Weights of a small mixture-of-experts language model, trained from scratch on English Wikipedia.
Size: 12 layers, width 512.
Experts: 24 experts in each of 12 layers, 2 picks a token, a sigmoid router.
Below are experts of layer 3 (counted from 0) of a mixture-of-experts language model. Rows are named router (the router's row for the expert), gate (a neuron's input weights, with its number), up (a neuron's input weights, with its number) and show model dimensions 448-479. Each number is 128 + 24 x the weight over its row's rms, rounded and kept within 0 to 255.
After each expert's rows: "gets" lists some tokens that make up at least twice as much of what it gets as of all text; "mostly gets" lists some tokens that are sent to it at least half of the time. This comes from a sample of Wikipedia text that the model never trained on. Tokens count by the router's weight.

# expert 4
router [135 138 109  86 138 140 109 105  81 124 128 129 197 132 173  81 176 109 117 148 144 138 137  99 139 111 117 156 138 124 109 137]
gate0 [153 133 135 122 133 127 124 117 141 141  90 142 138 178 125 188 114 138 118 133 144 155 152 114 119 167 117 119  79 139 104 123]
up0 [143  95 195 100 118 132 159 142 101 140 111 145 123 144 111 159 173 162 156 139 117 115 157 154 126 115 116 135 108 130  98 114]
gate1 [153 107 146 173 141 128 148 119 107 155 121 123 136 110 129 137 129 125 190 130 165 154 134 129 144  95  98  92 173 114 116 102]
up1 [168 100 169 180  67 141  85 104 127 165 110 129 146 111 131 139 122 115 161  92 176 105  93 151 122 120 141 122 113 151 111 142]
gate2 [125 128 123 130 137 165  79 120 128 120 143 113 135 133  78 137 158  99 151 125 150  90 118 177 128 146 141 127 118 117 182 106]
up2 [129 151 112 143 109 131  75 134 171 176 131  89 146 107  88 142 107 102 144 115 178  88 116 141 100  99 137 186 131 141 133 119]
gets: "1", "2", "0", "3", "5", "4"
mostly gets: "100", "10", "15", "13", "12", "30"

# expert 21
router [170 130  93 141 112 146 165 140  75 126 119 116  98 130 117 121 157 107 148 111 142 167 118 111 159 115  99 126 139 112 144 142]
gate0 [138 148 181 148 118  83 106 160 159 105  46 112 113  93  95 149 124 135 205 116 142  84 135 135 138 116 151 127 154 108 146 145]
up0 [168 174 135 146  73  98 117 142  97  98 107 126 128  90 127 104 141 129 128 146 149 125 196 130 141 104 115 106 176 145 178 157]
gate1 [132 147 110 115 147 158 100 128 150 128 154 101 151 135 141 114 169  86 112 159 131 120 115 161 130 112 130 128 114 116 114 128]
up1 [156 163  88 112 143 109 112 131 127 137 153  93 148 112 137 144 143  68 151 162 154 132 119 129 151 126 135 121 120 116 124 104]
gate2 [135 166  96 141 109 154  90 156 141  99 114 109 134 113 151 129 107 130 130 130 101 141 165 144  88 141 134 157 129 100 120  80]
up2 [123 167  65 120 115 139 101 133  95  99 134 104  78  72 124 103 151 117 150 119 106 153 148 155 109 139 155 154  94 117 127 125]
gets: ",", " of", " to", " in", " by", " from"
mostly gets: " into", " of", " to", "),", " against", "\","

# expert 2
router [ 85 140  90  96  79 139 146 153 113 137 133 123 126 122 195 125 103 112 139 138 146 130 121 143 157 161 101 150 144 132 156 132]
gate0 [ 86 121 106 133 114 100 130 111 119 146 155 120 137 129 146 128 123 125 106  94  98 129 100  90 154 135 120 103 137 129  99 122]
up0 [ 81 145 107 122 131 132 159  95  97 155 110 142 142 137 135 112  64 130 101 107 117  95 105 107 137 112 121  77 116 114 112 127]
gate1 [124 134 128 131 105  83 157 154 154  82 109 131 114 162 138 106 104 105 140 129 126 114 135 114 148 132 135 116 146 122 141 149]
up1 [ 98 139 158 118 127 109 136 173 136 102 102 109 148 140 127 121  96 115 157 145 121 116 160 179 138 118 130 156 161 120 162 127]
gate2 [182 108 150 143 149 122 154 153 153 157 147 134 151 151 188 116 146  93  87 129 129 113 128  87 148 127 141 128  90 142 131 159]
up2 [132 122  98 137 141 126 144 147 121 135 124 182 131 103 138 110 149 112 131 131  63 123 105 147  91 147  80 121 121 158 135  99]
gets: "\n", " |\n", ")\n", ".\n", "\n\n", "born"
mostly gets: "\n", ")\n", ";\n", " '\n", "°N", ".\n"

# expert 22
router [122 145 141 113 129 119 136  96 120 111 164 120 159 131 131  92 140 103 136 137 145 154 163 146 140 134  91 149 167 152 115 126]
gate0 [130 127 110 138  97 112 177 138 105 135 111 153 123 178 120 109 141 143 123 147  93 134 125 144 118 147 147 100 130 109 106 120]
up0 [122 127 116 144 106  94 149 125 152 146 136 159 136 148  99 142 154 153 108 156 118 117 115 120 104 173 150  51 120 177  88 139]
gate1 [ 99 112 119 118 131 127 137 155 178 108 140 169 143 135 124 148 111  99 117 162 160 127  74 148 183 122 137 135 139 131 122 138]
up1 [ 88 104 128 134 128 118 122 138 147 106 133 150 108 119 111 131 112 117 149 158 128 113  82 143 179 131 119 136 123 151 100 136]
gate2 [121 137 108 116 129 136 112 128 139 142 113 111 113 130 158 133 141 113 182 141 101 116 124 114 149 121 172 156 104 189  93  93]
up2 [111 127 113 139 104 126 152 122 134 142 112  90  92 144 144 138 160 118 156 171 116 123 143  95 148 137 144 149  93 154 131 102]
gets: " is", " was", " are", " were", " be", " also"
mostly gets: " is", " are", " was", " has", " be", " were"

# expert 10
router [130 136 137 136 107 152 153 137 126 136 179 127 143 105 122  54 132  89 117 102 154 151 141 152 139 169 118 134 120 115 157 133]
gate0 [106 100 157 118 130  81 142  98 109 128 144 114 175 153  82 156 176 151 146 113 119 100 154 127 132 148 110 139 154 194 101 140]
up0 [110 132 136 128 120 132  90 125 120 125 135 106 126 120 166 127 159 157 137 152 145 106 123 111  85 130 123 138 143 128 131  92]
gate1 [139 122 131 138 136 101 163 158 125  97  89 162  93 120 119 129  95  95 128 109 144 137 119 121 133 150  94 120 132 144 206 126]
up1 [123 121 114 141 108 105  96 152 151 117  92 126 118 107  95 148  68  80  88 108 136 127 101  96 132 129 116 123 177 129 149 145]
gate2 [107 133 161 123 151 104 166 122 145 100 139 152 144 104 167 157 122 172 127 141 110  83 139 130 127 111  90 133 125  93 141  89]
up2 [140 118 152 110 126 149 141 115 158 132 144 148 150 111 152 192 136 144 136 136 112 114 136 140 116 112  82 149 183  76 152 125]
gets: " (", "0", "2", "5", "4", "1"
mostly gets: " (", " km", "(", "(s", "%", " mi"

# expert 18
router [ 85 138 151 110  93 125 137 134  94  96 178 145 112  89 132 110 106 113 126 135 174 135 114 152 163 102 119 131 124 126 133 104]
gate0 [111 140 125 107 125 115 122 133 144  88 112 120 137 117 109 143  65 120  78 110 148 141 103 160 165 101 144 128 110 133 169 130]
up0 [ 89 154 110 114 106 146 126 131  91  76 136 152 113 140 104  80  81  91  95 139 164 130 111 144 156 125 149 118 106 143 144 135]
gate1 [125 164 138  97  98 147 146 151  77 136 130 137 176 142  90 146 140 114 144 135 159 133 130 170 127 144 119 123 129 155 133 145]
up1 [130 139 141  94  80 136 142 138 111 151 131 124 176 175  45 140 166 106 109 106 178 121 125 157 108  96 115 101 158 178 154 158]
gate2 [104 155 134 115 120 117 155 169 138 109 112 147 137 131 172 145  72  79 170 123 144 113 141 136 120 154 121 167 160 113 139 124]
up2 [150 120 140 118 123 150 125 159 188  92 122 157 126 102 140 118 107 120 102 144 150 130 148 132 127  97 121 168 162 136 141 113]
gets: ",", " that", " he", " \"", " which", " it"
mostly gets: " that", " he", " it", " which", " who", " but"

# expert 20
router [129 124 145  97 105 114 130 155 110  98  93 156 112 126 121 124 161 127  75 148 113 117 138 141 165 110 131 167 176 112 120 123]
gate0 [140 112 122 134  87 124 135 120 177  98 130 101 124 143 115 127  57  87 127 145 123 122 117 130 115 130 112 143 159  94 139 141]
up0 [156 110 158 142 106 113 131 144 128 112  89 109 117 174 112 118  95 117 129 137 108 155 143 111 124 125 145 167 140 123 169 138]
gate1 [102 154 167 133 129 118 142 100  96  86 106  54 150 130  84 128 127 104 131 111 131 127 124 113 154 120 142 120 163 105 171  82]
up1 [ 79 160 123 156 133 125 159 100  99 104 157  97 175  87  98 112 147  80 136 139 142 118 111  97 139 171 152 156 124 101 116 103]
gate2 [102 117  53 104 143 107  91 141 133 100 128 181 118 101 134 137 118 109 115 103  85  86 109 157 122 152 152 126 152  96  90 120]
up2 [119 126 144 136 129  97 120 151 134 130 145 155 128 122 105 124 149 145 132 120 116 101 140 154 133 141  93 119 112  96 119 165]
gets: " and", ",", " or", "i", " &", " /"
mostly gets: " and", " or", " &", "/", "i", "and"

# expert 1
router [148  99 112 104 136  97 121 110 113 140 154 115 152 161 165  88 166 124 120 144 117 185 138 112 146 120 111 101 166 102 154 107]
gate0 [135 148 170 154 123 150 148 118 130 132 147  75  91 107 166 101 146 157 152 177 133 124 170 105 127 133 120 125 159 149 122 118]
up0 [140 176 141  90 117 131 165 105 119 105 132 120 138 105 159 108 122  93 102 128 114 134 151 136 177 138 139 121 155 158 167 117]
gate1 [ 92 132 145 137 161 102 194 133 140 164 122 100 146  97 147 140 110 122 109 151 145  92 121 128 111 149 147  91 142 119 164 128]
up1 [ 94 162 118 104 134 152 123 129 110 138 189 112 153 141 152 122 134 164 106 120 177 107 101 139 137 100 148 167 165 100 138  85]
gate2 [179 136 131 131  59 137  91 182 145  99 108 134 169 149 105  98 155 126 123 129  99 110 112 120 128  74 120  89 137 137 118 153]
up2 [163 135 155 123 115 127  82 123 153  97 124 134 150 161 134 104 119 149 165 124 102 155 126 142 140 101 148  91 135 128 118 138]
gets: " ", "–", ".", "201", "200", "198"
mostly gets: " ", "–", "   ", " Candidate", " primarily", "198"

# expert 13
router [157 159  89 132 101 131 135 148 106 129 151 111 110  92 174 113 124 148 115 114 144 146 141 145 147 154 140 139 145  90 122 176]
gate0 [127 139 115 133 137 112 131 122 149  60 147 140 154 120 139 125 175 112 194 186 140 118 151 126 105 112 118 122 104 131 132 120]
up0 [125 131 143 133 136  72 141 128 188  97 152 167 147  89 131 117 110 137 131 116 125 123 124 141 132 114 147 132  95  83 151 150]
gate1 [151 105 136 105 134 152  84 162 167 110 126 149 154 123 159 111 135 139 132 151 115 108 135 137 104 106 116  88 103 133 142 184]
up1 [129 114 119 135 100 158  94 146 165 104 119 126 114 104 147 131 148 140 139 151 104 131 137 139 105 121 139 118  85 120 134 185]
gate2 [ 85 100 108 146 159 115 130  93 135 110 149 133 107  90 136 137 113 138 121  85 112 166 128 197 187 136 157 120 158 124 151 129]
up2 [133  62 108 118 111 124 103 137 146 120 117 103 140 145 123  89 142 161 126 150 133 120 142 143 139 166 125 135  59 126 103 168]
gets: " in", " on", " for", " as", " with", " at"
mostly gets: " at", " in", " on", "In", " In", " when"

# expert 11
router [128 156 152 103  93 160 170 106 141 126 149 143 134 111 166 113 129 131 119 152 153 148 141  93 150  97 106  96  98 107 160 145]
gate0 [106 133 122 136 142 109 146 124 130 168 134 131 138 139 118  98 141  94 141 123  90 119 140 135 126 111 147 137 116 108 107 130]
up0 [131 131 138  91 159 100  70 136 134 159 129 106 161 120 120 150 115  93  87  97 112  97 103 136 169 120 119 118 150 124 110 145]
gate1 [125 137 101 146 137 147 135 139 114 112 135 141 141 133 145 128 110 163 118 127  99 180  97 110 125 117  82 144 101 113 135 142]
up1 [144 115 105 155 131 142  94 140 132 132 143 149 157 103 167  94 138 141 101 109 125 159 104 115 143 103  93 113  96 108 134 143]
gate2 [ 86 132 122 108  87 123 135 138 102 111  71 141 103  91 123 151 121 107 156 176 109 154 119 129 117 111 144 128 126 158 149 155]
up2 [168 165 128 171 134 135 111  89 159 153 174 113 185 121 121 120 129 123 132  89 174  94 101  94 139 138  87 106 139 113 108 129]
gets: " was", ")", " had", "\"", " is", " were"
mostly gets: " had", " would", " became", " won", " began", " was"

# expert 0
router [144 127 117 104  79 150 161 102 117 117 154 114  96  83 137 147 142 125 122 128 113 124 122 104 136 139 115 137 149 135  83 160]
gate0 [114 108 119 162 116 132 122 122  88  85 113 136 115  93 155 157 137 135 138 154  93 124  84 128 136 109 141 122 133 137 122 114]
up0 [116 117 136 130 129 129 129  88 109 104 109 129 123 116 135 157 141 133 149 112 109 113  82 135 143 108 158 139 139 137 129 126]
gate1 [133 132  96 129 168 121 151 128 143 158 126  87 153 146 127 109 124 122 100 112 149 126 172  74 159  99 129 143 124 102 124 129]
up1 [103 120 106 104 135 128 145 121 124 128 126  95 128 132 159 119 149 120 105 100 147 140 144 128 170 138 145 138 171 126 122  97]
gate2 [ 90 106 112 126 112 125 144 152 107  93 127 107 109 160 153 121 113 126  97 100  99 134 137 103 119  99 138 127 141 124 186 156]
up2 [165 123 116 133 137 100  83 137 109 112 122 103 102 128 162 183  61 129  95 146 113  72 106 122 109 148 115 126 130 134 105 129]
gets: " |", "-", "|", ":", ";", "="
mostly gets: "|", " |", "):", ":", " including", "="

# expert 17
router [131 138 139 144 110 155 140 131 125 113 102 152 105 132 166  93 125 107 111 185 139 174  97 139 120 147 122  91 120  78 115 126]
gate0 [116 151 146 123 135 122 121 114 104 153 137 127 143 115  96 110 109 128 131 136 113 123 121 144 112 128 124 124 102 140 137 152]
up0 [125 170 119 115 135 130 112 124 134 158 117 109 104 114  82 169 160 137 166 153 118 111 124 148 126 119 142 102 101 135  84 142]
gate1 [122 107 141  91 127 132 133 104 158 144 167  91 133 132 113 110 127 132 103 156 109 143 141 188 115 137 154 137  99 122 116 126]
up1 [136  88 114  99 125 184 162 110 115 128 163  77 109 125 152 111 110 140  83 132 112 165 148 159 166 108 159 120  87  87 130 141]
gate2 [144 112  98 145 110 187 142 112 127 110  98 119 120  96 119 113 159 103 132 131 134 118 150 146 131  90 115 100 127 139 125 147]
up2 [135 149  87 136 115 140 131  82  85 130  78 140 180 102 111 115 167 130 132 101 132 121 129 169 121  94  86 135 113 129 122 200]
gets: ".", "'s", ")", "'", " (", " de"
mostly gets: " Jr", "ي", "ä", "'", "é", "HP"